Experts of a small language model: width 192, a sigmoid router.
Below are experts of layer 6 (counted from 0) of a mixture-of-experts language model. Rows are named router (the router's row for the expert), gate (a neuron's input weights, with its number), up (a neuron's input weights, with its number) and show model dimensions 96-191. Each number is 500 + 50 x the weight over its row's rms, rounded and kept within 0 to 999. Numbers have three digits each.
After each expert's rows: a language model's description of what the expert responds to; "mostly gets" lists some tokens that are sent to it at least half of the time. This comes from a sample of Wikipedia text that the model never trained on.

# expert 5
router:556506574570541483498590381446562590534449559533513462426525424476469471571615487484484558455528424482473465558489467451576523571463504551552512490415588464580463569478552511527536553626519535553474467483494486481499589438457522487508515583442487478426522477521469487584517512445458534460
gate0:633542559550484472466540471420487472539550454509573496529506448529518473476520525521522533583478501463518580519515461555532405588508521520502601567528540461507429473459473599460479501492450510513562462450476401496531463455477536531510478443429503494481553486510394520445462461560461492491
up0:522436510519525495532537542501643510515533459458543447500569513489486421468557585484520533427537474508480594508476493557485319621543470622610548536424527490480458428442541518487545476493458560506523450527516494488594475487475434481481433425511574524480503533499383437534504474571512512555
It responds to: Institution and award heads. Head nouns of named organizations, awards and events, such as Award, School, Council, Olympics, often before of, for or in.
mostly gets: "Award ", "School ", "Committee ", "Awards ", "Association ", "Award"

# expert 17
router:482526471499566413519584391488545553516534503478457462436434429520474499506604515459534570450422538514570535477594550460439523457510427546464507476529523545552572517518490583484512581495495459534524575467466537493483480497583506518548523528580460541448402506528539562464475497422541487517
gate0:528522373472516489463630501480432549470541453504502474491420463511539471485580604485510470514461519493546520460404510428447530562503500474491507562485455597502416492526562566508527512518557560513514532658461596537459506528537558513530429520537459521452533542409497407476562495514563563577
up0:456391526489507483401450524480520434486518545523507516502527461457518535455459431481461497508554540545451518558620609525432610346529560472613584475472553445445446483592499543454492545422454474543492483469482426546446539497507527441505443361483495468536503522549548567463582531559462484428
It responds to: Table cell separators. Pipe separators and closing parentheses in wiki tables, usually right after a person's or team's name in sports results and filmographies.
mostly gets: "-; ", "PTS ", "HD"

# expert 61
router:451452539455498468516560442516477470494490420631540458520483488487553474468469482557434433537478494478507469546499520457449502482496528449503538505488540497537448503532519442423467538561533505478477499432564447497491609585511466496547444461583399527405478604515496508459442485423536476537
gate0:580504442464502478461627439447483477581526472487492425591466495539503438503559471474474496488458559502540448535526458417514409579508556502459524474473507520515522428586516504523472577499454412525478484420513463537565539607527525390486473562501438449458501497458547574396466454455503494539
up0:565513589511481490542533461537509436570485532449469526530436466508528548482468504519598525523479490473570393518487463483586427520455470515461493436484581502496512437513445531529435558449569476450581539440601455546515519508504509464542510441468482505493459538510500421593481486485639546488
It responds to: Sentence and line ends. Periods, closing quotes and line breaks ending sentences or list items, plus section headings like Description, Geography, See, Species.
mostly gets: "details", "Species ", "See ", "List ", "Won", "Geography"

# expert 16
router:430510474529606539483469422468501473491567579511498510474487551564521435449474547572419581488562507460579497479513584453467494379524485486476558510578492429501494475455445551548520524570607544511363434479570471519503503539629558541499456568478482569451527535579477551440474508471463466548
gate0:492598482401527556487498445506480547529559526482559449475498431432510432474530624438529564402475487434475480500497542493471416448443553536466455517508442574529572466599558534497498562570559535480508559410444510483604458630520530551481442621533536479447415428427453571512548503450481462557
up0:493552500449499506458481430598510501563547562543463477574570498479519370428551579488497536411562524488580551577537475518448464454476567466467492572519481523529581516632533502633455438510503544494481515526499481487600447586522490561524489534487515479463513588536538612467498513473445527566
It responds to: Start of person-name fields. Tokens just before a person's name in lists, tables and credits, such as country codes (AUS, SWE), list dashes, first letters of names.
mostly gets: "AUS ", "SWE ", "ARG ", "RUS ", "ISR ", "FRA "

# expert 55
router:466471455569512424508456290510542501399500557548463545480494472521458517480476501450442402598447459530515530475525516423557525467416452490531532479441562554616544472563605581515477546416505485576511516528470490506452489476502459566475523507476483543433493540502493556581537492410489492432
gate0:478523532623545523465502443478501624442485523565628444564509520578491603531432496435495400495558549543498487497481465549442549479541576484515613456485580490504470501585519562489559498529518473443473470546535562456520479500502600526532610484419521563468503578440510537484525487602451528554
up0:499455517575445457543534546461568475429499526540565561600469572585480565413505576554469403584456510494513568456484504507410543413458564515489612436615524391539554507505511462575340560552492479434490499408470442507435499565519518538542443511530528588523514579495518524499529445483454494524
It responds to: Foreign name fragments. Mid-word pieces of foreign place and personal names, like Bistrița, Glastonbury, Canton, Blagoveshchensk.
mostly gets: "ér", "Cant", "ł", "Franc", "å", "Clar"

# expert 52
router:417515440483528456524461348519533511475564508596540470555443407481434421456436477471438447537434495526515549577528470453576496446472542454447496541377549541576503438570600562466642447407559486477579550455456493470466531529462485485416474511522529526399470496469505499545579456492487477432
gate0:520431446532451474473507458492510478458440587495514528502531438550465394458539486486468522386523481522517567477546484419516533485566589434516328504465510575583462513565420538488560506529443494572523496506533578477475433606475406488483511464551504486480560603450479492563527430576620428485
up0:483459532553454506438533535438538595491502429531487568478518466460528555483569574502510503534486548454435435565453479451511441516483395504516482496496479508497564528491558503456421527450566452540556508546561502466441593433490404525430515505444616451518355445502495505499482472454432482536
It responds to: Inner pieces of rare words. Middle subword pieces of Latin scientific names and other foreign or rare words, such as madagasc-ari-ensis, herb-iv-ore, mel-an-opus.
mostly gets: "oph", "idi", "cul", "uc", "aph", "iti"

# expert 7
router:486537473581613469503458450354509528520488588525493575451491490555516590456446404542452552495509497523474422461481591433608546446507445485461470517528481562538504499497463501419470531560537515472430439431494518495464502463536433496511462560561558587392514551491452522557468556460593509444
gate0:544510508546476520461544454520486577501491451431499391475464422551468572494502492515491461605474503484482481411473539550517450545411505366478455402515573554446532528461535504520496447478457408433565527514458556567490557556521545493393485550428504515443614517517558482477472471462468483507
up0:516510511554478448429425498475460461510554399554495588500498559520491534465529424492548530463447475404478512513571522438544537454442506500667524500482493497447406427502513568506551480535571396441499590566461568503474520497490552433415558496557515601474427570435585511493525569389596467549
It responds to: Coordinates and notation. The N after degree-minute-second latitudes, plus math superscript and subscript openers, symbols inside parentheses, and ISBN or Votes labels.
mostly gets: "^{", "_{", "(°", "N ", "(−", "^{("

# expert 25
router:520531503506596460472596457453574503475493491486479466475491422486450488502498441486521474514509540542493403489505498459489506564525464481505449533445504490613573411508532520509506525527548501480445573438483464409466510441520483487552536600483477493463498455545461521417455484433515488495
gate0:527492406491486512514446520488472549407585529492490535560462468480462478443466490569467506447371583524669533473551510466474468544499402483557442559445563477562523458435501575571496429565560448500431479482534506493413525399490419533445519450499588483439498541501472465495529468485551499497
up0:468632487521469526553493477590469579570427554561444540456553632467572471457477487521510391491466512459471425548560532496503552464446561487518499532521396459463469507465512610530557539433496427507574476528463555469511410530420499481535571552522454493508470521470581506548459503571365503487
It responds to: Of in titles. The preposition of in award titles and sports contexts like player of the year, plus currency signs and table pipes before numbers.
mostly gets: "£", "Of ", "tax"

# expert 29
router:465485453481471373475556475564502561487539510581451408448508588522543482519453511529549490493484542522458508448439589498515445468503494573427553435497516559593451474426500477453450484586532446456509475415418523468422510393525590486574406523554534477405491456534426480479492545554455449562
gate0:521512428494429495502498504457486627423503485426472537428567513533532559503536512513479509496478590446457524497441508553484521375444539571420542486493490523595445496393587552393516458584586490421566520492494494522416590512596615485582388640576492527466456523446411432547524431484468486563
up0:573532541437519485447527484466518601478468514440434536522497504464396558489470531495508519381593449435585491494450499483410437447412409512474454611509556436497552469454468522513571563458495500572461543519547493551511469429494557588539522469467522545522552553454545484578550465467549577460
It responds to: Negating word prefixes. Word-initial prefix pieces, especially un, in, dis, non, mis, as in unpaid or unprofitable; also stray short words like is.
mostly gets: "Un", "In", "non", "dis", "mis", "En"

# expert 40
router:453583542586549421510526442508452601460447535482502415511507534548450549502515480509489479476528501576561463537463470454457464449448527476546600505475534428467562402461549481518460573439487518564554452560513434552473491528526486391414514525540513533425537483468394464483487511486511440521
gate0:504435532449560599504483468500544660455483413517480470478494507512465512441529387596413490601522473474515557485471480513446526563521466471532424465572502518497486494417486509482539536532470631508561467497578467542408374587529497438542549479458531579486486496481475523521492435557479425551
up0:433508566441437471472440555468410384560558565504547454458447445546513502494502543548537496477429523490473457490517484568582451460466416561528544474389496475517519548597469536521460519382568433574467547503465417528492563447540544564516427527513496525524518462485579495486553506450572527489
It responds to: Century prefix of years. First three digits of four-digit years in dates and life spans, such as 198 in (1980 video game), 189 in (1893–1973).
mostly gets: "191", "184", "190", "186", "192", "195"

# expert 31
router:546469536529514396528546431525548495501566486540559522470475523532451569544534477430572527503444457457564455578493553386516497445537454567482567511539485633593458511513464542414494509554484555434517417447465465498463579547566627468527565471600458525419431457525432533472526586494433478537
gate0:506466453594424531522517466520585565454571479452543491436432443488495542472511549461568475526437468523580448591411465389470530540547569462540497462531536611483479527591480556494572456556538458496498411547459542480452535514514497412490445497545519540474462494488482569496484425527547477595
up0:463485551484536526488554531468429427511460566571455513438564570471562468486443518555469468438530469500397559499527528485507494526460415540487504481552486513537483502389527486512465587549411577554450580517509473555527407469475428520443634499522426438521566562503505402546460569446481497420
It responds to: Table fillers and plurals. Empty table cells, semicolon-separated score series, the state-abbreviation initial T, and plural nouns like games, appearances, products, services.
mostly gets: "games ", "products ", "systems ", "appearances ", "roles ", "services "

# expert 19
router:552528534497539431527579375430564593467511501517544483489465473496465495481479437510524457444495515475468417567423427477577477471525452499511526573471556573595499488477526592470558524534533423533500507543473491459497504467459609460526455550559531501436531497473521543490573489522524546552
gate0:497493541574511420555529559526502472465549536556514480478638491512497469500507439438527525482499460462555534563535404497586452576529443507561557521524473515472594549550559459450557450499466407431432433509588486480511497503475420455518404504552484548450532490489509597415521527484419548510
up0:502478506440533530486384525563480506525478526450504584513574510526485517471434526551459480393539492588501510433462574452469453525527458553405486544525398517472493572480433480524417427463526539451513478567450484575515522557518465531515580547517497499484521490449463453540458484504529484499
It responds to: Institution name heads. Final head nouns of organization and place names such as Company, Association, Stadium, Laboratory, School, Corporation.
mostly gets: "Company", "Association ", "Force ", "Stadium ", "Center ", "Records "

# expert 0
router:431532515554591466469518425488510532518475495504501389474549411512390508519502494389580563542441517532605530501513463481521534520500533456547549517567498509507551458504476639544486547508591438490514525550527501555520525545471512475494550486478516483411519520481506506488541499500536505510
gate0:433451519451540427425496460489604507495535650566509496520429462517625463503429490526533569420511520547422498458518553473439507405550544387485499599521478479480489480506503478499431499539575588512482486483501397436481545471515503401457503510577357584477582516556463541473500475490548482498
up0:545476508531479496555466502496574597555486535467437591586472512449503518464492461514546525516450439552445471494518495497501467533501528499490477520494417502463497460552467574500396482571561539476434459532572487543439485533536530378488489433516457644485471416575519463496471449499620526519
It responds to: Sports units and scores. Unit nouns after a number or hyphen in game reports and tables, such as yard, seconds, points, plus score dashes like 31–28.
mostly gets: "points", "Street", "PTS ", "minutes", "touchdown ", "minutes "

# expert 42
router:531518534463545467536559440497552562566534516524516431450518545509513495588450464562391580452505497529510409512428480416459518430435582475521534546482528486508531415475504479521586563475511559531462491468577546531437477461562396525503547607451434559445530510535476635472495505576587497551
gate0:593466474418531511538569481499566586559549557606488480519456515540503404503530569487512527510576494449574499492435423437611461506482504485624494507490508462511533527382460493495564503464475451504485547519491486574485480534465458477430478516405440416465473435445420451521475578452474520482
up0:564498432379476543548466524441502551594509550610548488478519491461494453554511583533466464509543442528471499504462477468573507413445554552543547541488472409530540487454539476451596592472472583610466514506514459562507553439449438521531478565449415501474536388547465533489398516491539575499
It responds to: Award phrasing words. Function words and verbs in award and career sentences, such as for after Award, won, received, nominated, Best, as a senior.
mostly gets: "Nominated", "awarded ", "won ", "earned ", "received ", "Award "

# expert 1
router:476497522562547427468466445585469536486594539557527494529464524468595454556534535521412509532497492538514572504493485486498483418468465490506516502532556462630455477550527560456484489461558511489448524553531472580496504471538511500543470466422459511436557539557452480491500500454458436561
gate0:551589505467536452468524466487528451557471451457518550517514447521449562449559511470510438422424395455582497509441505508533484533524480529508505592504514451513534518527480496471473471359524401453533544463524519533572443507553463511553586514447464492449508607532480519462495514582465544597
up0:553466453593529550544478454462482519483510542446432458449467458532490489525494477530443489537534521608497558520452489581469462514551477420487501416573486535508515546588583491455474482473428546481479531496566421440455575502614489527492489489526460516500556439528442562455560524577524490467
It responds to: Track listing cells. Pipe separators and quote marks opening song titles in numbered album track-list tables, plus music-release words such as single, LP, EP, album.
mostly gets: "titled ", "Label", "\": ", "single", "LP ", "EP "

# expert 45
router:514554560509514432548605428542465593484553497559465448511469470459549538413557449498474464493455486479534496511412460408500427506465483423462491538520515558512488484434471550525481492497556465530495562505613479535563534495574482484509458514629433588421463495494499518528481522401526461628
gate0:441583494444479549442547468595647459519535539586516443452533504446490501532474569521407351501528534521513574522517538543539426537408380531505504577406574405518572524558435494441526555469513521497478466441482505509501484483530418577520557509521506489475462594531497495458544423517502459490
up0:622429512540481542545499494530525545608568490538446419548500517512473510504515511457459473540491481555455435558510468538471493402546533505469512414515468606473515552586508547509507436577548507529576492556483408467463488454579474554589542468577551511471530530533535481478602501500434503515
It responds to: Closing table and match tokens. Row-final tokens before line breaks: minute marks in football goal lists, closing pipes, closing parentheses, e.g. Hull 66', 2,605 ft).
mostly gets: "Nominated", "idae", "Squadron", "%)", "Insecta", "})"

# expert 37
router:572510533535476392497497456501407498503482523554517518459495515615438388470425486508442514563458496509602527541421514442552469539476414443416461653524540530498431415461452541568501526470551454498410501494460477491432488538579450553485543430500519458402501480446400487483474521485487460580
gate0:518495497551517458471575501530494427500534471589500468419450500541538456443579447623438478505532574459586524440502473494490495436451450494448542430438615401502446525551546604489419508484541487508511502515657424505534438459536474598480477455467527494477500542483514568567459584476490429470
up0:466517564489492553478458499519550588510450515398556428442458380498468586478473517409524483502459593505509498522540537497613554467419503580572573493556382571458556450498524618457454441478537468566529465486433535479455522575442512450468452510573518520544475512435526470553591447456533503400
It responds to: Match scores and results. Digits and dashes inside sports scorelines like 2–1 and 1–0, plus result words such as win, victory, scored, touchdown.
mostly gets: "victory ", "Loss ", "scored ", "touchdown ", "Win ", "match "

# expert 56
router:486550475500570460453488459449477501554498497576537364496551501542413461543504553564433405522451477500527494521512538568520464493603473548539529543323499482490452514497605473477585466494471504495383400488471501388491496501612562505520499498584515434365551540546473562482522519475457557573
gate0:502556439507488442443424454425547481582462445439480533451535474483419482508572486507424481503457465545407435504450533533455433478606423554461449542454479546573455535451529499489517439574491454575425485503614496474498554451542578589455524518476459447489522556541549422530586507405483500518
up0:489562508629522495365393515484421472572547391590486467476557512567449441423468495523495527552430494498435418509472532494516508578438507547550576586468449480469520503534476512469533534514545499484444560520478551583380460492470499534446516507415391579491574519409464447619489487521506461482
It responds to: Initial word fragments. Opening consonant-cluster pieces of ordinary words after the, a or possessives, like gu-, sh-, ab-, amb-, spl-, fr-.
mostly gets: "hom", "sn", "inf", "sl", "jud", "prof"

# expert 36
router:475557415518537428490457364500605433490544570558546382463522436487436439519474534540438382573440571531401544578537411485563459471538503493489554514359557548497521444509609443403649461447494496511497474473405492522531546542455517406453493481478555455380495570478501538522521489453494548444
gate0:618475457460502505421505490584560477512607532487449579433525516449495568458551517470532542533474507479477470473503502468515420568526409500529522472597498572543502495450509419391527453454433501547489420601477480494567498458417488470582491477408440503464521487489468548538442407467497550493
up0:480521496514504538574527449503528566482552433527453518533572494460503583519533512504511563485492447421497555425495589491541428562581409432560546514505571507411519549463609449396609474472449566473488540587460513503560552489478496488594383387515473452487579604512464484459537473586548504500
It responds to: Mid-word word openings. Opening syllable pieces of longer, often Latinate or technical words, such as Syn-theses, tuber-culosis, ellip-tic, nec-tarines, med-itation.
mostly gets: "nec", "coc", "bul", "syn", "fil", "mag"

# expert 15
router:464590482545528482455539427468503474506528486505503491479383492440459482442504569514521510549457460494534590575446478508489508468455550526495502533482558485533520537516662526451512560581478432579504475485519450517446540576424586412533495497618554475425611474471541481516527447491513579427
gate0:536558584507477541521471461521463457511554456462467556523436437572425447439480506491522567445531462382552526484458514495525529505412473464575463553556444495537497438463550595472534557510574425470511405512481431516628444543469490451425452503463515467445447443514468504409446528422450447473
up0:458422496489514420522528427465513607533488571599472512427446490476509487500464451439398452451414503539471450566529583421472407523510439494485581480524563588516581497432515548512485478481495487414450521540514519466492515478585528566536421553496456532460465519534476567579467597497469453588
It responds to: Place and object nouns. Nouns for buildings, places and things after an article, often the start of a compound, e.g. Street, book(store), law(n), house, Stadium.
mostly gets: "Street", "book", "Road", "building", "house", "work"

# expert 28
router:496467497631549484491567443380489576491572457492531477522457438433434511391536471488490520402435439584489505436530460486502556542488474430447502491502549523468551534544491566458571440560514483485459417496538531494453478488564533554526512456470497607414585599460563574460436501490494566474
gate0:504559551676548489473606417492485599573497528589490482494510454494550530475531476450470481477521444579556503495519473432427540463427545534473552552412439524453540584483484469489592490459563513479423385547480420563542485422567522518443605488452518479461469514499539621500513463546521422499
up0:492548550517457540478473514459549478524474538532561530462611429521553500531565481539474468505523535550487429411449452487469483505473567462474542542507446369505474563409498479573567422417528522493541405517535424651504442490566434612487543542446439494515555575404526490585487617530509534500
It responds to: Table header and label words. Header and label words in tables and infoboxes, such as medalist(s), Writer(s), Apps, Pld, Votes, Preceded by, TKO.
mostly gets: "medalist", "Votes ", "Apps ", "Pld ", "(°", "Producer"

# expert 6
router:506527475518539429539636366527564588476493495506511500532491434457521520428540495482519529448449455484488508551427480499466570542428549559481568545503628519572488486473500543447449492565479433541444520520562515501580496513470510482496529564521450497427508556512514443544548509486494559574
gate0:525453521439530538478526485444553485462550540564502552479515434472555508418489457595454500447497498570565491454528427418452484529526582507474509502457490434508491427457551520525493472567536549470500498534564546505455498473543482518481526402502431549432540506551514554571462471462582526550
up0:516510540498479469425510443640509446518523453523552497506554558513539436597463484470503451440492480476501570562525604550469513419423539478504535462452470483429541521542529496455446458458532505542442575514517497530526496520502559489512409622460521517533452499532445425468616463487532527468
It responds to: Proper-name final words. Final word of multiword institution or organisation names, often politics or charts, such as Senate, University, Democrats, Festival, OCC.
mostly gets: "University", "United", "Company", "Records", "election", "Championship"

# expert 24
router:493555516552498513454456398477530543544505489533533456577441483458435563482495601490546412589475457525628489531500441526431514504504550490519481520434511480548546483517493556534549458455572508534428491547519447528454460479473547426464568543511504563442506550423478477452526475525492429517
gate0:472610477451532567427487429483468517480512508424500515511479515468499576463445546438463501473503505546530535542558515535464543477462520517519528587536562517549396485531521576491474515492541599528461438477493415578446536479439588421454507511513531525510556534442388551461531467489545411478
up0:446579479443498491462448513438420467551500524474511520520525516514565564516432491545476481485529495515543519519458466494486569524415467480495498510491507602552423485458537531588459497486526438468422417397498509495533584465470540442424474528507516485495405511474438585462508630576570578520
It responds to: Music personnel and tracklists. Instrument names and track list items in album personnel sections, such as organ, guitar, drums, vocals, and track numbers before song titles.
mostly gets: "guitar", "guitar ", "bass", "drums", "vocals", "vocals "

# expert 54
router:533611591448580553497416393575447580599553440524548495542490452598520525568632492570456503510555484489552502541563517520528520469484396534486514512504550469487480484488441489477550530481486509466500552434461411520547575497573555543475482531493531522446474511445452538510478545471477462506
gate0:485520539423595452508459409549568423524463445535578470587492449617578515572510512504449588507537468427485430518506473540448436379528475505491561534525586445526463536491515501394562543449540537533409430485522531460629550438525493521495518506546535562477563521559547576448545551418496383580
up0:558537462475551500529453512496433437478549414505512478519449365534432508465554504385428462469492465491499490543441548530417392459522548449536466529485669512557520490487493478402494548466537589453494494545473443532543564487527561494568531447511484544490488481470578644571468521478493423586
It responds to: Table cells and citations. Separators and markers in tables and bibliographies, such as pipe and comma separators, ISBN, age in parentheses, PTS in boxing records.
mostly gets: "ISBN ", "Animalia", "978", "', ", "(#", "PTS "

# expert 12
router:614507508554499495498529395468506479524468476532474478485472500494470525444534467538531419507423400506523528545514410552490495534544453450550525502504521472497570550439569538441602480500428519549514399551510505518445475518429556444468469541513516400385523587457551479544584499458580505474
gate0:494509504498512536534569511534464528480499394498434522456480572508504639478544475533543510446396456511605404472531501480472526548501501422505515458482388502562462503398465463441485482463486548523523367502491498428450438431511503393549468479586480453479447489482506503480607498506591540492
up0:476523581513611502478395466531505479456505566461453549485541444543477580382528415423477548500478460422510396526542441549527486563477496409551487561483486448487519458453515569487557424512461458549540431530514509394504538434456465530516437496557560496500469480507537470471602456508559571513
It responds to: Abstract nouns and suffixes. Abstract or collective nouns and noun-forming word endings after the, their or his, such as education, research, groups, -ation, -ing.
mostly gets: "Award", "culture", "education", "campaign", "research", "work"

# expert 26
router:513448418528549477562617463456534442499530493534429473499513545520442435490467495542468441543436463553575523511477515498536467587491489516493583477439576486539588451513628498526586403424440509496528487488547503505459459563507564504501441490505548531400450617474508482510546480447562474498
gate0:566508525562560512417468443433484499542549528493436496546525516570438492499520494471474414490447469592568556459464439469511556446461501421497438543501525511511563464565436506541618421392468453419487436414469510512503437492492492499464492504402535553468518579499440538580525559525488537509
up0:465447484478526474471527523499518496463456573476536541421518534550557469441459475614472504624473504526381521531538535542528433576427454496525535442524410410506439442451532512530444497506471520581507460522455529507487408478530550538501482572501525531509481497424602561455483541489425466622
It responds to: Word-initial stems of abstractions. Opening pieces of common nouns and adjectives after the or of, like gener-, feder-, government, state, region, canon-.
mostly gets: "invest", "gener", "government", "nation", "design", "research"

# expert 18
router:474565512550534471496555415560532614507433525601525453498492554483537453514515457511428419492464518503496497447415432481463516469499558405446489547491581485588489556482517528468485518501492539515493560553582459481559493500584546593440514501628460526410444563508556563548561536445535479552
gate0:454536527425464486436487396550504483419439571526499528535460538509465474497515476517491513506464474544513480547492501459426543349506498587407475625529494450503449449521514559421538520570513557452483487498551553523461487594568485496683583482457426536499514424468463573506490450513421485532
up0:518473553452474473478534440502569436484459549560492483539390485587498569482499524548495462479437521472504502600499536461474551359494511537426405560533561472546433438463453473480493504526461509508470531530585483538536491553560424484622506429440435541519455407522528504555476511436454493553
It responds to: Place and group nouns. Countries, cities and organisation nouns after the, of or in, often followed by a possessive, such as Australia's, club's, world, government.
mostly gets: "University", "government", "world", "Records", "United", "Company"

# expert 4
router:482471509415542406497502434533462515507556503484514547509476487507578434453527489434487504555536512563549481586508513410536437534437464464446476472538521523504531419486516663553506514522516499600439530517597433505479477553567538498532487442546434479445486499492448529486485471473492490537
gate0:494491534491544491487615489565481540550571451522489475429398486574457556643438499482557401432491503526485488491581553458463466534409518498437545506482516549434554481426532579476493493527465471464428511489587524542462503579496460509554495424565491543482468594501456425436538489513449489608
up0:491508410402493524447645483506479592508539447474436483426449509526545396534475468586532369471470490454503484487507504546455505465452552538551582469440501539506480498495630507536546542507478480436489460505575501488494480491458442455432596473547466577469465614497503486461478410527464479475
It responds to: Roster table position codes. Pipe cells and position codes in sports squad tables, especially before nationality codes, such as MF, DF, FW, GK, or the pipe before BIH.
mostly gets: "FW ", "GK ", "MF ", "RUS ", "FRA ", "Pld "

# expert 46
router:519559603470612465526497449503530557527542569541451498502438454484529485488491525489509589480508513468507559536521584518449514499561491483508498505489556481601467469442502491538554567454524538418529541469449488585504452480636559492464565511484500545439489594443437532484573525517436489474
gate0:525464402571554435478482512490603565490540519490511497511498542476530476446456511534437486445472459662452425526525539487439512435557552509477554515508511464527504557493483583496505631592556498417434480539485472528452543500505468368530486447545346543444531454616545546479516526587514455498
up0:468444451387570457493478475533510469513514455456502473424577526513572487561459549519497476569502543466497634477415424504522506480478512542574470532491508594434522473450567485558399463515538542548524525542533568466510466494630542545513425553512425562502460538475419455480435564537518491497
It responds to: With-phrases and coordinate markup. Connectives like with, alongside, through that add a clause, plus hidden marks and pieces inside geographic coordinates and ISBNs.
mostly gets: "', ", "ISBN ", "with ", "With ", ".), ", "allow "

# expert 10
router:533495547530508419495509395580394534582494514505495529585485513480531376513467473556447461571475390503464518556590481450519493439420485449497448473515514510551487518523517623490500483532507531575540491552490501531506441470555489550567561494444552601426493442482462512552469531480457457477
gate0:519513448389601480510457472564488584565503518543587501476561468440542472441510595496539485624465450531522540500522421489536519557468554493441449510534553600478512533555578481527440454471551529485496385481464448535479541420493557449535424530471573508448574490483493504491599399563489461530
up0:540474555435382514456548503485450445484522466535529536487496447516529457577456463369533504481438451439564628477540520455490388473555587532490426488569453450481488551513488475612508439456514559495560455480494477568462411491493570507504431453451500515501475458523471483477447528558401449485
It responds to: Football career stats tables. Season years, league names and separators in footballer career statistics, such as 2015–16, Premier League, Serie A, loan, semicolons.
mostly gets: "PSO", "Premier ", "Liga ", "FW ", "League ", "iac"

# expert 23
router:513519533569514464498533401521428451473521497506543522498518465522413527598408476470479585505432481470571562590521418353473456526522462501483416547490474496537485445538509562568536517490518541437478432496468549463547603563559543503509528456481489432413529513492414501496536597530439441585
gate0:519581544464469436390474498541571489557623449478518547628447445462482509436481428540530555456483528518525618554469504479580402489506494515473459512433521484550512505436464458502568447469453545530485426509519501546572438427513556463567538462426502520453571527418584462536550444485463494507
up0:448461447492603557454542562412447453539482540520488443406454543519518519562628507537472421608497417460558449478563543551440521467431499489561544500462419405475433489580473489415525544528518443498487538492454465590423535487473452503490481511558596539501539454534526576524522523492476501477
It responds to: Sports career events. Sports nouns after first or his, such as game, debut, goal, match, and Win/Loss entries in results tables.
mostly gets: "Loss ", "games ", "Win ", "match ", "NHL ", "touchdown "

# expert 51
router:517475472442517474602485460552470537543594537525466460543517527486516464458518513502408445462530462524533465496485484462534481519433538505535505482575546551566526422450551508518416488468483466527596550489588520529513530505482466485498451519434555514425401453571520496395557444575512463501
gate0:502558523439563557547536446571521530474642472485494589543520540554466490400483516476473583534452411460430475507497561467467534484509521481557554451513487478507442503527469452592445506489495473487508383419494574481510524488516496634505448454493565413436492518483521504513516559559524585504
up0:491572490596506425418467539387480561512380452500473502540460546516487480521542464543531521509508478535456539520495469529529520453514477396524499503531578576476501498501408484508481535506527465451555542483452493578563405513478470426505521502549446493487490443467486518491477513456403600579
It responds to: Verbs in prose. Past participles and verbs of saying, judging or acting after was, to or subjects, e.g. considered, recognised, argues, stated.
mostly gets: "considered ", "said ", "stated ", "decided ", "eliminated ", "believed "

# expert 47
router:411546414472513490529521296492494510454530546528476428486432509512469479491519538555439514537440527515564557587511597448562560468363539495554394575475581545592486484510565580475477461484597443538509514540469464457485473489508629504534503528550443556432493487482404496543586558457512475486
gate0:443472451473458547523569406454502554445529487352499487481528463593510458516475409452506379490506533583582474583497521485564502455440518556434486437462606458543569482538510661488475528465520459424478302545539525565465378494561534622457466587482438594484479453427412533504521522438520453533
up0:394422437507511513530471533424381461463552404534580490424475473590544567481529527390542433496507582480582580446454490438516495436453522418446479435573550456566465499466471556560548501542549461477531473455593535486474433552547556530419428529468522499506476469488456489460512516538514520498
It responds to: Foreign word fragments. Mid-word letter pieces inside non-English words and names, especially French film titles, as in enfants, fugue, Commissaires.
mostly gets: "ér", "tw", "è", "ubl", "ñ", "eb"

# expert 63
router:484477450534490467448556435523526590502563471562509483520432486443497482541575521530483418503459537486539499536419494353546509473449480432554554521435540630570462442539593521507443515417513423534524538471557521486527510542451596479499574500575480542444461547519481464554489549458499527541
gate0:576462494521511441544558432526523518509451498538529505523471445508559449513481486567453454466451437517508535529388449450547488543573468568481433418423547568544530461487521502426455484395455398458500435507515461405538440387539480392487553497564507452507490503525535542478479549552518456479
up0:556519501471535565484486502538460470417466466478439497523596559555430534510553446404551436495516531552424500463572469488406485546516504568548540525533512495602371503562482479580493517409432433438504476562500560540472584597549510570492639456495474472492486532519449504465486579502557510498
It responds to: Word-ending pieces. Final suffix pieces of words, often foreign or taxonomic names, e.g. -idae, -ensis, -ning in Danish, -es in German titles.
mostly gets: "idae", "ians", "ines", "ensis", "ites", "inae"

# expert 3
router:503426541493494431449496494580560612452543464557524485512509514580622520519558539473540434511526540561464498559512516484479569451508431574509474512507518490498405500536462571464468615491519550539486507572467569530458498479525519548477439557484410458423468548514501456474482518416546449469
gate0:537513508528529582526496506538512624478508433455544489472426550467587561566435472557504501573598459477470444461589442474482582470454535452459564506445530406499495492553565540515495560510495491667488583517561527456455504439422509559432502531447545421456526543469507483556450472484575453472
up0:459500499444369429386497506621524488475502484626657544465419469488456468530514347518569542485464543535536559484565515531564475546497467500500483554470489477483496554489476485505463505489539621569507569480514490494500405503547612479469492518427536508500575471590544519591481483480565517436
It responds to: Table cell separators. Pipe separators, line breaks and spaces in wiki tables like election results, climate charts and station boxes, plus reporting verbs such as stating, said.
mostly gets: "stating ", "See ", "saying ", "Title ", "GD ", "stated "

# expert 22
router:466580554445493514508494425552477595497478465565511474538504449530468516478500524551454551542548489485597437523470442435611528472412537425514535492435658480491397476455456527476490536498541504523484581503593502554493547512516515581476592598497444491441530543489510552528552551502527510536
gate0:431641490446524500559436468515478545472466448448575589551538420503525512564438481527472439547533516428426539605440386447500352578476375500479501678430557501552423442515510453511493570474508475473516487520468543427512529520483547427473469489502459412479552421416460484506531454554595515500
up0:614571529483469481523470492463520537545565494388535524478492483429471566453535447540539548546480496485560521618416437484482401481472449480482573492480564484447481483525472514513451438550477500501572493512538512430523504543500573474532495507555550557514504587536492376474509422483436405425
It responds to: Final year digit in citations. Last digit of a year after 200/201 in bibliography citations, such as Beam (2019), plus abbreviations like BA, CD and Award.
mostly gets: "incumbent", "BA", "NP", "Award", "IN", "voice"